python train.py --num_hidden_layers=13 --hidden_size=160 --n_experts=96 --experts_per_token=8 --d_expert=32 --d_shared_expert=256 --hidden_act="cubed_relu" --moe_layers=[0, 1, 2, 3, 4, 5, 6, 7, 8, 9, 10, 11, 12] --n_empty_slots=48 --router_score="sigmoid" --normalize_top_k=false --routed_scale=0.707 --balance_loss=0.000212 --balance_bias=true --router_logit_norm=1.0 --init_std_router=0.00845 --lr_router=0.00119 --vocab_size=4096 --norm="rmsnorm" --norm_eps=1e-06 --tie_word_embeddings=false --optimizer="adamw" --learning_rate=0.00432 --beta1=0.95 --beta2=0.95 --batch_tokens=65536 --max_seq_len=1024 --train_tokens=308800000 --max_steps=4712 --dataset="wikipedia_en"
Below are experts of layer 3 (counted from 0) of a mixture-of-experts language model. Rows are named router (the router's row for the expert), up (a neuron's input weights, with its number), down (a neuron's output weights, with its number) and show model dimensions 0-159. Each number is 128 + 32 x the weight over its row's rms, rounded and kept within 0 to 255. Numbers have three digits each.
Before each expert's rows: a language model's description of what the expert responds to. This comes from a sample of Wikipedia text that the model never trained on.

# expert 9
Description: Nouns for organizations and works like team, club, League, album, Cup, School, plus many "the" after prepositions.
router:140111106190198112129091098128150151126167141158120112158217101125131118138152135157100107077153142053111122124165087092159128132182142127130146147111096132062152164148173108119090081114077092106128121115096171188216097101148195147150079179117209157094140159160111099065118135091113152155138115117162131116102137136109122140111090145090152106125095086116156079146101094139119173151178087142129101105131186129143129068150171165157097122087112162124149101133089131182091166170097096
up7:174053181156068083096135189099099107085103103114116125190127139158113138099124135065068159083119114123080107143097132150105089119130127188090113171151184145175113141101158151140135152124174103141188108093193137114123106176127177112145134147079056089165109074112178139189104132134124156131175159150110106139091113130163108127146154132144142139098163158131123147174149148141155115052080156099120171159138147053187079163155142142130094171095157126088119190147127134112129115104121111
down7:108093120097130162107079149114112145126194135108115102145063174109104115172094126082142098156162136070115154125176156129123105017118114086124134099120082115053145144081130055105119163096116114219160122117136101122129114057143155160105160134182153164111073123153047119104069139105110079136142158148145091162139143134137104132119206124140137100117111126115140159134155107122122111080148104186146088125124173204159122117126122135173138158173124143149164132119102112077128184178129140
up8:131131121169137097088136193092098120130088088187134160128079126143094113116153104129119126144130066114100067118106195144086104174065150179163138116159190135156112132147161167151144157167131163157120121101145188092116104169135144085121171134073110106154145084090142111153109148151093156170189145180109129141136060151141126141150136120180094176173141165085127152102210124109136096060065160138099184133128111101134082176115125128121091136099094141078135152180143138088113097062133151
down8:154162097132126171134094157153131162156098066109098110087148130146148080089145107176121095164146100132086147138104142138161153126105108145145104167183140119105117118133140135132125173120109175158165150051202056132200185106116075124130147145170118116093132100134104110118166104124099076089119106075157127112108190104118161094185098087097101092041101140099151133143123164119159142184134135072125140105084127128129125168177145133113116086143125160064175228083091126143078133160132157
up9:090165155154077142123139123136120095155160141125120103118140113135100165151141168109138225103133121086141087119074210158094141164207109112143128101102152190143085153142125090100156171104102131147126145106128143076192158145132205200188149195072049154122116087138138164096104151114134116124114131124118139098108149170083114165145135167115162139096084167131125122139145079080082172129133103168134115102131101126140167082138098111131086099174106132162134224098116133158126144161127168
down9:099078130138096125132179115136096128153165111112171107104114124136152115101129127082137065072106136143194084164137085137115104066094070145081165126093124060184080154099153168123085153147128061119108175156116104053124184098100171082144107114100134084099081180093103137137158141045149103119153105179135096111115161133106148117100131140168158104097147139162083161139130170180109146084161093148145136108127115068155196103119121153110152156114097081164142166125112076149141107154175102
up10:114145109145127144118117118140069118126154141192116114151105112164116078136120118043143103158150133082144088126144165121148157142160096124171159087108193160100130103140173105189118121115159209115154084095168086175156117188131176115100202081149148067087166093119184101148120148178078123165179107181164136169126130127197156160133130155124117125083088110097134170140156113102099092120144146130061109085171194088109115097140161151152114176144100125137146149147086110097092131086139099
down10:138143166117154195110150041139152117176154135142169088082076107147143141111129146160116109187103128116084146119154132088160152114158130111147090142142080126077124214101154063142120043169107156123159147170174133149129074173134135159131163105110127165072135103132119115095151070138180111140156110166148064174124177095145103120078122135125138127110132103130134093117074080112142144183116108106163120096072135165169168138091169144158079092094089119102066082125083072130150139154114144
up11:156152115154098105108180203101116106096154064176097133157109105166121122097178152139119160119100088163109109130110165218104102142105145157119152090156164157122164101150136147142182201174192149165163084140186146129093110144110131125147182109096064128134149071157146084139116139196098148115161173179107120183096105116116155093162111124094135175173105147083083175174160113117142111075097153156107121156094095072157071134101136163097116168106129096146113138117145127112127126063144154
down11:109108107168170172129144101105127114122104121175196098090132122125106123095084157139151162133123110121168145086148146137087113135145101156098127106101131115132175123120135125144226144114185128122136098143093196066086182138101110103085140144062131156065137146118139070122116043112154149156120187065135118106156094187053127083120091111083110126164115118122161115088169133109163135098153106128162140121169075234095091114134155145127128090120177123142110132153139118161149066148080157
up12:164124136192137158158114121110132144053104135164097115099115112079146159130134102156154170162146115126091111152105110116143075045134159120148226073123120177154097150125145099134155170155119140139117139166137150178169091146107114136153115126116139130116117140124139126146123205108092174188104185161148159106094045174087119124121105116084169128097188095080142105110108129170164095109119140109175107137055213127116134122149159106197085103160158125180186126107118128081125136160169129
down12:122120148108161181102155118153171124066172124134111106152159109129107123121104143137135105146159128079116081151107129121119115125120121106106124146104132111068092133131188073102126149160135105116149158192145117120121186115159120153098148123158092099125212120183138186173106152135133135083173088144136172159114161179167161035140072077140114156095116146127132072108173136086073041168133136174166164116116073096183105055105161129150122155102093113176112122105145086178157116142138064

# expert 24
Description: Pieces inside or starting verbs and Latinate words in running prose, such as dec-ide, exac-er-bated, pro, requ, conf, ret.
router:114108092123169106170075111138116172084131138062161137129179167137186079080105152146118095144094154188103112072115089113152174131098168106163107191128145130091124125100171078111136125135124110117157168163101104121130178066085128128143111179152141105103133154131101162129099101104195125174104170111109089139176161104120118156130185074078107101125150146142129114163114154092144142098091111136171119157198144115153161185177064111169108137049155089114144136106201127149119139115074076
up1:133159089131128114143124113166070133092098115170134128109109142124118091115171084140091109115096117157133109095075146127164153133144169110161139117119178139171129059158226107096145119147097169143139102147106119162151126159162138120164179148139080100100136175122134146178112138123151165203113155134147088131076166173185127131167138124093098118131082136098141172149157140069069097056140132097078109107169081068198119139181099140192043174068104102092128121100140112141107126097111128
down1:148145087092067112118180076124127113099088219090088147118109093182162103171119138129113051158128131103124149160163140171081054157190054157108127126121094140120097105111125121131119117150091107142114119123151165138129091145069086116122166150090098155162139137185089097159110150139119103174116128148090132168129127149126159194077111118123126092102125042191129085095080117095156161137169153137114143108125170145121136111101128118112096186154087140166061080095172142118168182130106144
up2:124109123068212106145109132144085148101103144125153141151181107142166146058143173148105111098113141060119086111093134155098122093132103166166146125209084125115134150097179171055101146201130106097107115115143151174134124175104163098153132144125073101116128123152128152154141134122167116212168164142094130125094149114136100177098177145089093146166150086146143140134184176154131131105055131145117155151090089109101145134094144201120114143112085085072197139150154130108074130145156090
down2:158137135096148123157077104073120075136122127142144124132153113122113143061121123120166098136182079107141118136114082161136126130153156125150113152179079142175130157116143126121089129088139066120117104089112127169149164147106060098133162139184108092097092092129058166103162118167164103124096068166055090163161177085109085140118205103083155075145163091139160176118165159122057130122144126097113061126118053122040114152140102116124107133168119177110113143082126126093134128162150096
up3:127105117111121138092145159107127094136098123154114078141081117176066157103116123098116118120156098077110096177077177161102078111153152182181125128175151145131132100116110181133121166144168111150119140156182165174113088173141130169130183152101113088112160120108144057132125134147109162157161107153151104148093091122154117097143140180171107177092106107121118205197163152158140150079135165109096095112088130061162123152122212187130116152098099166110136206064074160135147110119165139
down3:118138105104120109115147117092133107119172137161171122155104175114196173098117075133167154176078116148166098165188089117136183147128164125126123163107170119121146091107132208157116162171098156121122096176112106152154129182066031133164075072140141155227125133157117153117075150140111164142105151114121213100148109109114083129136126138158089151113117122138112185144152096155077108107179137133135102085141113124174118075148130123128162095150137121166121170133131128152096063189086140
up4:140128180141113090112135159118129134194143099160110131132102126181113222160110138113104163109117073120108113131107174169099083115093151145146147144175157127187160111125120155119162147100117178178110118121175157149124091203169145191116162155094086095135137125074136083154086141161132157161132150129107138111099089136123109104185116175155137156142069146120114144129168129107133116109142112091090120102120098093158104125172187185112160160106109150106108185187062145137122060121189231
down4:091162175144130119150174148149118149127222156109139131135135087111144143051124087155154128212176100133129132109115137122099074134138135141188117114103130103161119147189174129210118209125106095140106126136077183155109185200144144128158111084082126175150110166133137098108139135154144105122112145223123105163088121100092093142087147123133092129148100146109132128128068065180142109156138148152144118101085074189089152109134136146135134135068100080100083097099115095158117149144121134
up5:130116133132131155154109160161148110085128096117129139100080163109137112161138093162171125081182114162079184124084139114124122121161164149102138144182174149143102092106213129119097125174167067121154115154098145182112186112092158106154119117085109149115155133116126113218108094096188105139112151119228082135140089105123176125152191110134174138118161187149157150148142093162166147102069206061166099180123160153180160182127122141129135152114127133130090122153102130153143083109141118
down5:134190119157097137110119121168089075102175116135182124142073098101098177137114104100106122103147064108160138077076104146138144077104118134190133091170090138141173110099129145159165119110162162121101113118140174149181143105070072145142131187130070094127120099103107144182119132108112148105112147101150112156140096142130129089118112099170124134099132143111161103127090102095042077120097118055172102195080122153118113196146201083155149117157153055137099134190122133067125144127095137
up6:161089116103069076099119186145152112112084080156131120110101137183064162130118091106081147119095108126148135148128166105090106131161127126115155088179138134155134095182122172141141187157215137167096071098181143140120081152166136127137151176108073155125141118140167080146131177131113142118162179156126145120105113160153100101140114166195114154160096145052121161173189130150149154129085108098095074110087123101122082087129170170109132152137107181069138202115125162090134101151147169
down6:133169127106078171140131160119135183128118123148134144112122177053103097104113142124189123143142122105126144111207113116126062147075057136104151132121106086103115186089154187110045061092112133135118084085157081112166151130117126125132073223123149083134104106114117125103115163048171148142102130116102111156106178135125120081054091143157159154133178116112096095093087147135112147106140115166144117110152127106109163136107135102177151111162093135094153070044119116149147161112142115

# expert 15
Description: Opening pieces of words and short particles such as ind, cor, sur, out, off, up, and infobox "Location" field labels.
router:118109071094149086149099133184191169121099117093129155177161118118114083103103110151168105111149131178124172080132112120160156161046135068109096098166195100144142165082109132149086096104081080106082150149184138184139141098121159094058116121045110127119103163096131110160127094108124119144143096095093102088162161189186084192128152115139124161167096119104222120101135106078101090127151125118119132126112131136137154151117080092129150112122143104154137100064125096140137127124181101
up1:135087103161125080155133118138114115167125123157160116168150065107114086081117189152171160119106107126142120098050123135148108130072099134112093157163121075150149103115118166105077152113111147206125124061181086096094170143137167104141127124142061105089129062084136106099075168123098148150138152122131115172163115146151131095083149087114173167195105131177143095121167110182137131117183152134128160154127133065074121139122151127146139174109064128091152119191125175120119054081166113
down1:116183146166117172141136162181191159127127091123114158098141056122175131112097101170084156095099121107077166125112118094123115155140150170085102090119119095119163171102164085084170241090148120136107147147155090114114111149153082203083134117169076152142096109157148142126128143136077111071120121113125137203086160085175103146078109146179125129136137126100114082089146131116118140140104133180098102159113078103166115142105139074123098130182127122147140108072177129102126100068145185
up2:177074136098115114153130127118094136123123120127151111174136115108129101089116094116099150074138088158139137167097095151152119119113102131098168117145176109228149194146124159117152146141134098115093135163131065147136114116087121082120109149113131118153065059107165122089133107124163151133137092132155114132092170137156153141180162177075179129129083061115131071092111149104150076088156251107114112111191096088173140166180079154192114155118135107133172139129139176158183125105109122
down2:117165124142173155152104131108151131162080107124114140226116069132129125108094117140117134065124132117126108153156155043142158081131150165081147143109158132115111136175137093182112101159162150102093159030151157159167104107151150152146088095083157152200134125089108170091047116092120166132122110111152101124185134145109133148102158152168114114087141106108129101152113144091134078077120142082141141117057108138138110103039129140089138037094162123111177158131180143124115137155122118
up3:130110096165136106150160180164112165131086088123176136131110127117130113060113127126135087154156112170133128122097091151123177124185104110113106124177097161107136066106196084175074129185116144112152092103102130183134121162094115069091105135156144153123106052072132123108148125089131130115095146140114153082070125163167187126182101076095091153133131105156174132153175086135088144122093174146101132169103190101095130064170131084083146159106095130081129133121168143174106056088120086
down3:104097125173102137144071155141194151153132063185119094114163156138145159122110108117115125177124139144110166159134175122192108115073091134113110166069140130126104137134142068169130117118140080184095092103142154074173154140132154113182133214060126125063103125147138129138097188131092137132115119077145057093117126195113143086098144127125133120144092136152191093131081153184106108152130156135084087108136139122127110137098096095075135116108141178065165092115146129048127086168111149
up4:092093107077153083103142160156133127131158074143125119188144123173107133097094093169116111081145102114150162129119115172174143165139109187122113125141190097113078088117101154113109166197107163115151095143176118197090106176052166135095129134073053121089196124091130143121120098152101105145118124150153093109128141167168124166138155137144114124195116151118174150158104104076156112143137109083110160150125085045141123129110146061117135101151154112134087109128121090081065148053165108
down4:082129132094060151172152132172123156128099131122120191148115138101147110117133154149173075103166146087146125126118116098139176172148132160095129179058112075106145092056110138103066160154116097104104096187125093141105156132101161162116133081129159146174163075152132226104182095119080107092151134107154102110191117160122135115079122152130140151116165077159144134128169158112107090105107124142068184108140122107115156106056140116072181096141143111074065092112088152150113172119138116
up5:133137110129104135094120193080134144157069096140080119117036199144076150052163090052116177105063096146036122127167101168134117117169153159104159102155119159125143100148117148063125173143113125108099113136154132112080111095118164091116135104144097135090162136091152104137120105113199107070173097116089059144123158111148136063190141132121069122104144119156135118132133159095087164096112135123094129155134146101129121093114181091155146130153126115106166110107168147137137172107186147
down5:151130147101124141164198169090116118107165120055088104137113110100174158157115070161117145154177126178199156091151131137196141119112166122168093077077164156125130152128123150100092135106156124087081141073111083107145150111136130145105143097143138178101217141134163153095143159115113073138119143085061054091142125152166179076149097132093090142166146139142186106119126130111067142217138093116133187073139135148119154174136131102166130135191115092139143108105124142136127122164141113
up6:147103095112162084126130091135139128121061150154091095095196125132122151128115133160154142148142112054168104124085090178153094151144078137173124119099165157177166155204118190170106122152130167121104119141118197157123112138095120149147148164118119134093186148129174092173136120162127141169161178135131127162122165152040085131109198141118082224146147142126127113138151165103170124079157080035085126088127129106145149135092108120111161163167090078135145135130088141130108151142168132
down6:104120100164101070162120096147118130114118174156089132178079144157193063126106095140193164126134167121131133134151157131221108104156094116157126120116152135073120123088101122201124224182137120084095130129136150147153145109096113153155143121095081199105149104226104118145154144137130134125124123114109169092158126162102106155138161176140077164150184170103052117171143119172139132193121142109139100144137178169146090098145115106126112105170121150122112174147133096058137147099104129